From a checkpoint of a small mixture-of-experts model trained on Wikipedia.
Size: 9 layers, width 256, 41.6M parameters.
Experts: 32 experts in each of 8 layers, 160 SwiGLU neurons an expert, 2 picks a token, a softmax router, a shared expert of 256 neurons.
Below are experts of layer 2 (counted from 0) of a mixture-of-experts language model. Rows are named down (a neuron's output weights, with its number) and show model dimensions 0-255. Each number is 200 + 30 x the weight over its row's rms, rounded and kept within 0 to 999.
Before each expert's rows: "comes before" lists some tokens at least twice as common just after its tokens as in all text. This comes from a sample of Wikipedia text that the model never trained on. Tokens count by the router's weight.

# expert 0
comes before: "\n\n", " The", " He", "==", " In", " She"
down0,176,202,217,217,183,184,237,214,183,179,307,201,217,248,202,204,200,176,228,151,222,211,229,192,289,225,161,212,226,170,188,195,274,178,209,235,222,229,159,189,217,217,183,154,194,171,210,262,190,182,179,225,238,195,240,194,170,211,215,222,220,201,198,172,219,179,154,197,236,150,159,232,172,179,224,259,161,169,168,221,147,232,190,186,241,230,218,234,210,222,213,213,221,209,201,205,213,188,160,188,240,158,193,190,254,191,165,150,169,168,169,198,173,173,163,183,136,242,153,185,188,166,228,202,178,125,189,214,194,243,234,246,176,181,191,217,219,152,190,193,180,260,161,196,220,191,205,223,150,155,187,209,184,187,207,167,241,243,199,217,231,195,240,230,201,170,190,228,180,184,179,186,230,235,165,199,207,191,202,205,204,141,143,201,219,159,177,267,186,196,201,192,220,188,192,249,194,203,160,181,191,220,193,187,201,238,197,183,213,214,252,205,215,220,210,215,180,237,216,235,151,232,180,173,241,201,185,232,190,158,194,156,146,180,236,147,158,212,205,132,148,175,186,211,215,195,165,238,214,187,173,146,250,238,199,166
down1,214,218,189,129,224,201,243,220,188,179,175,196,237,207,235,175,233,220,209,264,221,233,194,208,210,225,189,205,210,185,222,219,162,179,214,192,225,246,150,236,172,155,162,184,232,152,170,255,228,185,233,226,192,226,209,145,228,177,227,194,209,190,179,222,194,212,179,141,205,172,130,139,231,228,202,199,214,168,237,188,163,138,185,225,233,183,184,198,162,197,253,185,190,171,163,239,159,189,189,215,256,194,170,189,327,177,156,181,232,149,232,167,254,200,217,166,221,196,180,206,235,215,246,198,151,246,226,174,256,199,185,175,236,169,235,223,192,210,239,223,205,273,232,224,194,204,189,201,153,196,200,241,203,225,189,185,212,190,188,185,165,229,211,182,183,166,293,233,228,138,199,169,227,221,186,218,227,217,217,211,196,213,235,156,205,191,183,195,189,180,184,206,211,195,224,197,209,178,171,193,229,162,185,177,208,251,211,207,213,209,208,168,185,194,203,173,216,223,193,155,182,152,240,138,206,248,194,228,184,190,240,188,216,132,210,249,184,214,221,238,179,250,247,183,155,199,195,182,172,170,190,216,221,199,193,241

# expert 2
comes before: "1", "2", "3", "0", "4", "6"
down0,235,184,193,247,188,188,242,273,228,201,245,233,198,183,174,240,139,221,180,177,177,197,171,194,211,224,274,192,184,182,194,211,243,191,147,205,161,227,215,205,202,199,234,238,163,185,159,191,212,230,193,176,227,248,187,199,181,195,194,234,185,204,200,200,245,120,222,210,192,212,211,169,209,242,160,184,190,229,190,175,282,233,281,189,199,190,155,200,218,219,216,188,235,149,169,234,149,172,197,214,174,155,271,160,209,248,188,203,197,172,207,204,203,210,207,204,189,219,194,231,211,189,203,202,242,190,238,137,140,159,155,204,197,173,207,223,158,176,194,242,208,264,192,222,181,223,259,193,193,204,181,182,231,169,201,187,233,198,280,152,189,181,154,177,244,186,173,147,229,241,204,220,188,190,194,212,211,206,171,189,244,195,205,165,183,218,212,219,222,176,162,196,221,243,190,223,179,169,177,168,171,189,194,160,192,204,222,217,203,224,272,193,205,216,145,229,190,186,212,187,130,133,225,255,186,206,265,179,204,164,241,167,198,196,212,176,229,173,242,233,207,159,203,174,219,187,174,165,123,215,208,183,196,173,170,200
down1,216,199,174,186,238,198,193,199,259,214,216,226,194,232,171,234,151,197,271,139,228,255,195,204,186,189,220,230,200,227,187,233,176,206,223,234,221,228,244,159,230,204,192,170,151,210,210,148,216,232,179,204,164,232,143,205,207,234,223,209,187,176,194,199,237,209,209,212,221,263,144,170,205,201,198,146,191,238,151,212,182,230,161,233,165,212,219,170,132,159,169,223,190,215,168,206,207,220,156,224,172,156,180,271,191,183,228,250,237,190,162,158,253,196,167,214,168,185,210,233,225,213,200,228,203,139,161,193,180,150,253,183,180,194,249,191,184,230,191,181,198,141,266,177,208,194,232,208,206,228,213,223,178,191,194,182,176,256,170,226,179,210,213,214,147,207,197,204,176,192,205,239,236,220,187,192,206,214,208,156,239,191,165,204,193,176,226,188,259,211,267,180,173,215,198,256,238,206,190,196,187,202,204,141,235,179,191,236,211,206,241,205,204,195,188,219,227,202,187,211,163,188,248,207,192,246,227,175,154,284,222,237,258,187,181,246,214,223,188,187,217,188,179,181,219,233,221,188,131,192,161,225,247,126,159,216

# expert 6
comes before: "| ", "-", "|", "- ", "|  |", "- P"
down0,178,227,227,133,148,190,144,191,184,176,232,183,202,202,90,163,197,189,202,201,192,216,194,203,204,262,148,175,220,188,195,188,201,233,196,219,195,247,213,197,171,164,194,148,178,250,146,184,190,237,228,270,134,182,232,238,192,167,180,230,214,173,207,184,210,227,213,168,216,201,184,226,199,222,202,250,192,215,250,248,238,178,256,242,202,214,171,214,228,222,203,180,202,168,171,187,167,191,214,198,163,169,216,231,187,179,228,246,185,160,224,212,174,199,144,191,176,221,206,159,180,217,181,153,154,223,164,186,211,154,228,234,258,195,235,205,202,202,223,175,239,251,175,135,188,230,247,159,174,159,133,179,176,156,218,239,209,181,233,221,188,178,179,162,213,230,180,219,167,229,199,185,208,162,209,177,225,198,224,240,210,228,225,189,200,170,196,182,189,140,224,283,202,218,206,191,221,201,222,252,179,188,250,241,205,188,175,222,178,225,225,196,210,185,238,205,203,218,221,235,185,162,196,209,177,250,194,235,240,241,184,242,190,212,153,167,266,172,148,228,245,194,224,186,165,212,216,229,203,175,223,180,156,227,231,210
down1,204,211,199,167,147,209,187,198,201,190,194,177,216,207,171,192,305,201,206,206,214,211,241,164,227,244,224,195,228,159,199,165,173,188,180,209,211,252,220,191,193,190,218,219,212,183,213,184,237,228,233,144,215,184,198,243,172,265,209,201,183,183,189,217,180,160,232,177,211,203,187,223,214,209,185,202,201,164,146,210,270,140,141,164,186,180,213,178,205,261,180,223,201,184,220,234,218,196,218,179,233,240,313,180,130,228,192,213,195,197,216,266,219,196,257,230,201,199,150,196,200,246,201,205,169,197,218,232,218,217,185,253,161,189,188,210,182,208,203,181,200,203,220,207,160,184,175,197,201,201,207,188,217,211,145,171,211,198,184,217,243,186,193,218,192,216,114,194,161,203,158,210,207,286,231,171,250,193,186,232,149,184,180,197,181,193,134,124,197,134,168,183,182,194,193,210,199,184,208,266,224,206,167,266,236,218,190,208,141,186,222,246,201,174,198,188,200,165,167,239,221,183,198,172,227,221,151,144,195,207,205,189,217,229,207,204,237,182,199,237,275,191,209,185,224,200,226,203,188,155,168,190,161,191,226,250

# expert 29
comes before: "–", " | ", " |", ")", ",", "."
down0,197,255,195,225,196,202,227,189,141,194,214,146,151,187,211,183,156,178,191,201,143,246,187,245,182,198,210,238,241,215,216,197,187,191,220,228,212,229,183,231,163,253,196,242,204,216,160,189,204,205,206,272,151,157,228,183,191,234,177,169,147,197,219,208,167,250,260,207,215,210,249,169,222,198,203,180,160,246,231,184,207,182,254,118,206,168,189,268,230,172,204,163,182,216,250,195,212,200,243,197,216,166,206,206,223,232,150,174,201,196,182,170,216,201,233,152,245,189,196,252,200,204,185,188,196,219,210,221,193,208,167,154,254,209,259,157,187,215,152,235,192,190,229,215,194,206,252,217,251,205,192,167,192,243,200,216,174,191,188,164,191,200,226,160,181,213,221,210,203,245,190,152,230,225,209,190,222,238,212,217,206,236,205,207,195,212,206,227,198,193,196,185,195,147,245,166,218,143,210,266,184,242,198,121,183,190,195,125,230,188,213,207,193,126,219,200,177,234,250,195,201,191,226,162,193,198,174,246,257,206,185,259,237,217,201,240,205,179,216,167,163,202,195,230,269,232,165,196,229,200,260,190,179,230,227,176
down1,173,198,177,214,196,168,217,217,174,168,191,248,157,198,216,168,181,182,232,164,173,214,210,202,218,164,190,241,224,156,243,187,190,163,185,245,227,204,168,204,203,219,163,244,228,199,126,213,213,156,217,210,179,159,197,176,196,181,189,187,207,171,210,238,165,264,218,197,162,176,265,201,208,165,193,220,176,180,184,201,152,147,186,215,178,249,155,212,215,223,208,206,197,210,216,181,226,207,146,241,190,161,210,193,229,241,134,163,240,165,218,170,173,181,247,179,207,208,142,143,192,172,168,176,206,229,183,213,188,228,180,202,184,221,190,224,155,181,220,252,222,197,203,187,169,218,199,196,240,221,238,164,207,213,183,185,261,177,189,128,290,219,172,186,213,222,209,214,194,195,205,152,160,159,170,178,207,183,163,254,208,212,193,204,200,194,199,308,187,189,217,212,190,212,210,215,236,163,224,203,188,199,240,238,210,149,191,182,198,179,237,218,254,171,211,199,203,231,200,142,132,237,213,190,170,221,246,207,220,160,201,192,197,170,147,240,247,169,234,158,141,237,218,225,223,196,138,219,242,249,202,235,184,253,180,178

# expert 1
comes before: ".", " of", ",", " in", " and", " of the"
down0,210,182,171,197,198,194,172,232,229,243,204,184,148,194,206,184,200,211,141,183,220,217,218,223,214,177,206,146,232,197,141,174,198,248,195,192,160,210,196,219,178,183,173,197,215,199,249,223,166,199,176,227,195,222,225,167,225,199,224,165,230,230,187,226,206,176,240,160,188,146,128,192,156,156,205,225,140,242,169,217,206,231,199,168,241,168,249,174,208,144,172,210,190,191,212,194,206,188,204,223,202,231,226,155,89,223,191,216,192,171,219,209,207,209,239,181,204,202,219,230,271,187,223,208,182,199,217,185,174,236,206,218,222,236,180,199,192,231,200,170,191,183,180,155,221,219,185,202,179,268,177,192,202,192,208,238,217,253,186,147,195,178,241,131,215,216,216,190,241,215,200,244,206,137,186,174,206,166,198,168,152,218,259,157,229,257,197,188,144,169,208,197,205,235,216,204,234,207,219,186,228,196,193,303,207,216,188,208,143,163,191,151,202,148,201,198,170,154,200,161,250,227,130,179,171,245,166,196,199,165,226,198,200,248,167,188,212,236,183,225,292,172,207,237,187,197,198,213,194,198,205,204,189,239,231,160
down1,199,237,217,241,201,149,176,215,218,186,174,153,190,169,205,163,174,212,244,160,191,197,226,236,197,228,219,220,238,195,110,227,211,226,245,150,175,176,186,228,311,239,205,222,242,171,232,202,187,202,252,163,235,237,189,190,209,205,167,153,215,186,192,246,153,234,203,188,229,200,194,161,239,217,257,208,222,151,166,231,162,176,199,199,214,212,204,168,281,174,170,215,199,148,177,211,184,153,200,207,202,180,190,138,164,215,177,219,214,244,198,237,174,203,216,239,206,178,247,177,230,161,198,176,227,157,176,194,172,220,137,181,202,210,191,215,231,219,194,199,183,211,156,152,201,167,201,205,180,226,151,215,221,163,172,193,189,227,283,173,239,197,249,177,181,229,148,198,199,204,213,234,181,214,200,202,204,257,238,182,238,166,250,171,212,195,195,177,228,152,177,120,180,190,156,180,234,161,213,197,210,142,150,219,210,171,169,225,213,166,223,177,205,207,269,189,225,177,227,186,224,191,199,166,233,242,179,226,157,205,210,183,177,205,211,174,187,207,181,214,214,214,234,198,166,209,220,169,217,177,183,143,180,233,172,200

# expert 10
comes before: "\n", "\n\n", "–", ", ", "014", "F"
down0,192,230,182,201,252,226,179,243,179,159,209,166,192,244,201,253,193,179,200,176,174,220,173,207,195,228,131,240,194,205,223,195,250,181,228,251,226,176,216,194,197,187,223,193,174,124,195,173,246,184,186,246,159,208,175,196,175,172,155,235,174,240,204,201,202,197,247,187,223,230,243,187,209,208,165,255,196,259,219,207,234,187,228,242,161,218,222,214,199,206,184,174,209,180,152,216,229,216,169,187,190,202,196,217,126,188,232,211,119,213,242,170,214,186,205,236,226,238,263,190,180,228,227,205,179,164,249,175,204,247,214,195,183,218,223,241,160,170,192,210,233,170,273,267,216,235,205,145,276,176,140,161,181,192,187,168,172,192,207,188,161,235,213,185,227,209,184,156,206,222,226,181,144,226,221,174,212,206,196,202,172,200,206,225,163,187,217,256,188,176,236,184,203,215,117,180,208,118,215,228,199,199,165,172,207,245,226,190,214,189,199,190,197,236,222,171,177,238,201,190,217,184,202,211,170,255,189,234,163,254,156,191,220,164,226,239,228,219,177,229,237,190,195,213,244,139,196,179,220,232,150,181,185,218,222,192
down1,224,227,200,184,183,196,151,203,166,217,193,166,207,234,185,200,228,202,225,214,218,186,236,244,209,234,206,228,256,186,222,184,211,178,223,201,167,174,164,219,216,247,190,255,231,192,166,210,188,213,154,182,176,178,174,204,224,231,201,208,194,227,217,223,238,177,211,156,162,222,198,175,204,196,222,158,183,156,181,207,197,177,189,201,203,222,262,144,201,152,209,132,185,176,248,190,241,228,211,191,212,221,187,181,192,164,168,232,199,196,202,263,150,217,207,223,185,193,204,175,204,237,195,212,149,182,216,235,175,198,152,242,221,190,158,164,255,212,170,176,186,192,171,210,217,205,143,157,237,181,184,167,212,207,198,177,196,155,179,176,175,226,205,202,232,232,179,130,134,211,186,225,169,194,221,290,199,228,168,181,185,259,248,133,196,160,204,207,173,269,180,159,192,196,221,194,168,236,241,223,217,222,178,203,212,184,251,191,251,173,191,175,211,184,187,198,185,262,216,135,252,173,162,243,255,250,167,222,158,215,264,168,236,194,173,182,174,187,223,192,187,160,249,179,241,195,128,215,269,177,191,223,178,203,182,237

# expert 28
comes before: "\n", ",", " (", ".", " |", "'s"
down0,213,210,250,219,178,222,234,179,187,226,211,195,240,182,181,227,243,135,191,191,191,188,201,174,170,223,242,194,163,157,163,192,206,242,204,201,223,227,169,222,122,214,224,131,209,190,236,174,189,187,223,215,152,283,206,179,185,199,247,221,221,210,177,182,206,186,199,206,194,242,266,202,222,169,199,185,249,259,229,221,194,168,265,193,207,148,167,144,191,222,184,197,175,217,223,200,204,231,216,183,199,226,178,199,226,196,201,270,255,132,230,196,229,197,254,182,202,200,181,177,224,222,198,178,226,178,192,204,172,185,218,204,220,247,167,202,224,211,207,155,230,166,170,221,216,205,179,171,191,163,156,256,172,190,186,209,223,245,207,230,162,232,173,205,253,243,192,223,182,219,186,213,179,211,224,164,206,192,211,212,200,215,199,210,222,146,226,124,214,173,262,148,185,181,260,192,191,262,220,245,225,160,281,261,182,206,219,208,145,182,210,219,197,169,193,241,185,225,199,136,202,158,119,201,190,175,211,235,209,202,170,209,169,260,173,203,204,195,198,257,271,206,180,191,193,199,185,192,206,199,174,194,191,226,168,193
down1,204,223,176,270,135,213,207,211,190,280,197,163,220,230,199,168,144,187,211,183,122,194,219,149,161,269,170,243,190,196,145,206,204,206,192,282,210,196,198,142,231,185,185,172,181,223,191,212,190,152,274,218,195,178,240,168,184,194,138,209,227,194,188,178,167,178,208,160,200,188,228,158,218,148,160,171,186,150,179,136,215,164,199,210,246,261,188,191,145,245,150,190,188,219,204,210,229,175,216,212,220,215,224,192,227,184,203,117,164,182,173,218,198,173,218,151,189,200,218,185,152,188,178,256,165,227,193,180,234,159,233,173,266,183,201,232,191,189,182,183,206,172,194,199,195,259,246,200,219,223,263,184,181,213,175,190,152,186,220,186,185,186,197,198,191,243,236,160,235,172,177,212,197,195,221,246,198,168,179,178,163,213,207,185,176,198,191,233,181,173,183,204,195,251,215,225,178,212,210,206,172,250,134,202,233,179,206,218,189,166,178,191,167,233,178,251,238,215,211,178,209,179,202,213,209,216,127,215,213,249,185,245,221,218,167,175,164,227,230,195,194,165,226,195,217,229,218,172,187,187,210,167,178,175,170,231

# expert 27
comes before: " | ", "–", ".", "; ", " |", "9"
down0,182,240,213,190,206,218,232,195,230,177,141,202,169,213,179,207,184,172,175,218,184,279,206,239,193,192,198,193,244,201,163,220,179,174,118,197,199,190,245,223,186,158,210,192,198,149,191,155,162,217,149,231,193,190,186,220,219,228,199,192,198,218,173,235,209,161,216,235,192,207,178,217,221,151,232,168,217,156,205,175,196,186,102,220,194,236,195,214,161,176,172,212,241,189,167,204,183,229,212,189,170,182,174,124,222,218,177,225,297,218,188,158,257,238,237,159,174,183,220,201,210,159,161,177,184,182,220,207,199,222,206,188,249,184,199,142,175,244,174,190,254,155,218,213,187,147,244,179,208,141,209,191,212,164,198,182,196,238,238,204,164,193,138,219,182,207,218,217,213,175,238,232,219,185,188,190,208,165,256,226,211,226,208,174,228,240,233,194,221,238,273,239,178,244,155,143,192,194,169,223,180,202,150,224,189,212,259,176,200,213,175,217,203,197,203,178,240,175,175,249,255,233,259,184,257,182,232,185,215,196,179,198,203,254,154,218,232,213,196,203,235,169,179,167,241,196,196,224,171,158,222,201,179,179,173,205
down1,197,185,241,187,197,175,170,206,210,211,181,166,142,199,240,214,194,190,162,192,171,185,222,178,215,212,215,183,151,181,260,196,251,215,219,194,245,243,243,216,281,205,179,259,192,195,202,156,163,170,231,158,187,194,195,187,169,203,296,215,163,204,233,243,234,192,220,187,178,222,202,177,177,208,222,245,245,173,236,243,188,177,249,193,192,255,219,212,232,229,190,211,206,205,125,176,181,188,238,154,225,204,145,225,249,172,191,238,234,252,216,159,240,237,176,231,152,175,205,200,213,163,151,187,208,177,189,181,197,210,193,214,193,183,224,203,185,213,196,193,274,218,247,258,222,196,160,191,209,158,192,230,189,215,184,207,193,195,137,215,229,221,217,169,196,227,235,187,186,204,233,211,203,168,221,127,155,201,265,216,183,155,187,165,236,209,203,213,210,204,240,213,246,176,162,196,186,162,186,213,253,227,199,206,230,139,200,221,159,211,233,196,182,140,191,178,194,191,197,194,205,234,202,229,158,240,229,199,206,163,198,224,199,213,161,193,253,187,213,197,121,220,260,133,215,167,212,222,171,196,214,160,192,172,215,252

# expert 17
comes before: ".", " | ", "–", ", ", " |", "9"
down0,236,186,149,146,152,207,183,195,170,164,218,205,219,179,197,202,227,186,224,195,259,192,210,244,190,278,237,186,189,196,155,182,254,174,153,164,164,202,182,228,213,201,259,235,242,205,216,217,169,175,198,246,206,137,180,214,188,197,188,201,190,174,214,250,175,236,176,199,229,164,164,254,180,194,240,213,168,212,178,158,201,200,190,248,184,234,219,222,238,161,195,236,184,196,214,143,269,173,190,243,170,175,211,175,176,199,159,213,224,183,231,191,202,169,214,218,200,194,244,174,169,261,231,197,198,263,236,220,249,228,171,136,165,183,190,214,201,209,213,179,214,202,173,166,195,154,198,263,248,183,159,158,171,214,205,206,206,195,210,223,216,243,209,221,177,226,195,241,220,141,220,254,187,183,179,231,222,198,215,194,209,194,239,197,181,231,220,177,176,150,210,225,217,209,197,172,224,207,188,289,214,237,181,164,228,236,248,191,156,137,176,144,177,188,216,183,205,190,166,207,161,267,148,189,192,163,165,155,180,219,247,215,193,191,230,143,206,182,216,236,207,216,198,232,188,168,208,250,219,193,220,172,209,250,255,207
down1,164,278,197,208,187,205,183,209,226,239,218,232,198,212,183,226,220,147,162,217,210,197,229,217,153,177,197,186,196,200,215,181,193,212,236,240,197,238,212,186,174,211,198,249,237,189,213,217,161,153,259,204,203,211,207,234,189,156,197,164,158,222,219,236,221,205,200,166,223,174,197,202,166,210,202,212,256,217,154,138,245,176,196,243,171,148,220,178,206,187,225,207,215,228,224,179,166,227,205,204,201,228,171,212,203,159,224,202,278,187,142,236,213,201,166,194,187,192,237,215,177,167,218,223,226,139,233,156,222,199,257,208,135,202,204,188,177,234,140,215,267,239,184,178,216,154,244,209,152,262,199,222,205,204,233,210,167,238,202,230,236,198,173,188,189,228,216,181,160,184,186,197,170,198,255,216,299,238,168,164,205,254,229,231,186,219,202,235,223,217,202,209,145,187,177,219,166,272,267,200,165,179,231,153,203,200,212,187,168,187,253,162,200,236,178,185,220,232,219,205,180,236,179,194,232,171,238,183,211,201,230,210,206,208,192,191,120,202,227,159,183,191,232,212,145,200,164,219,214,187,156,217,217,160,167,248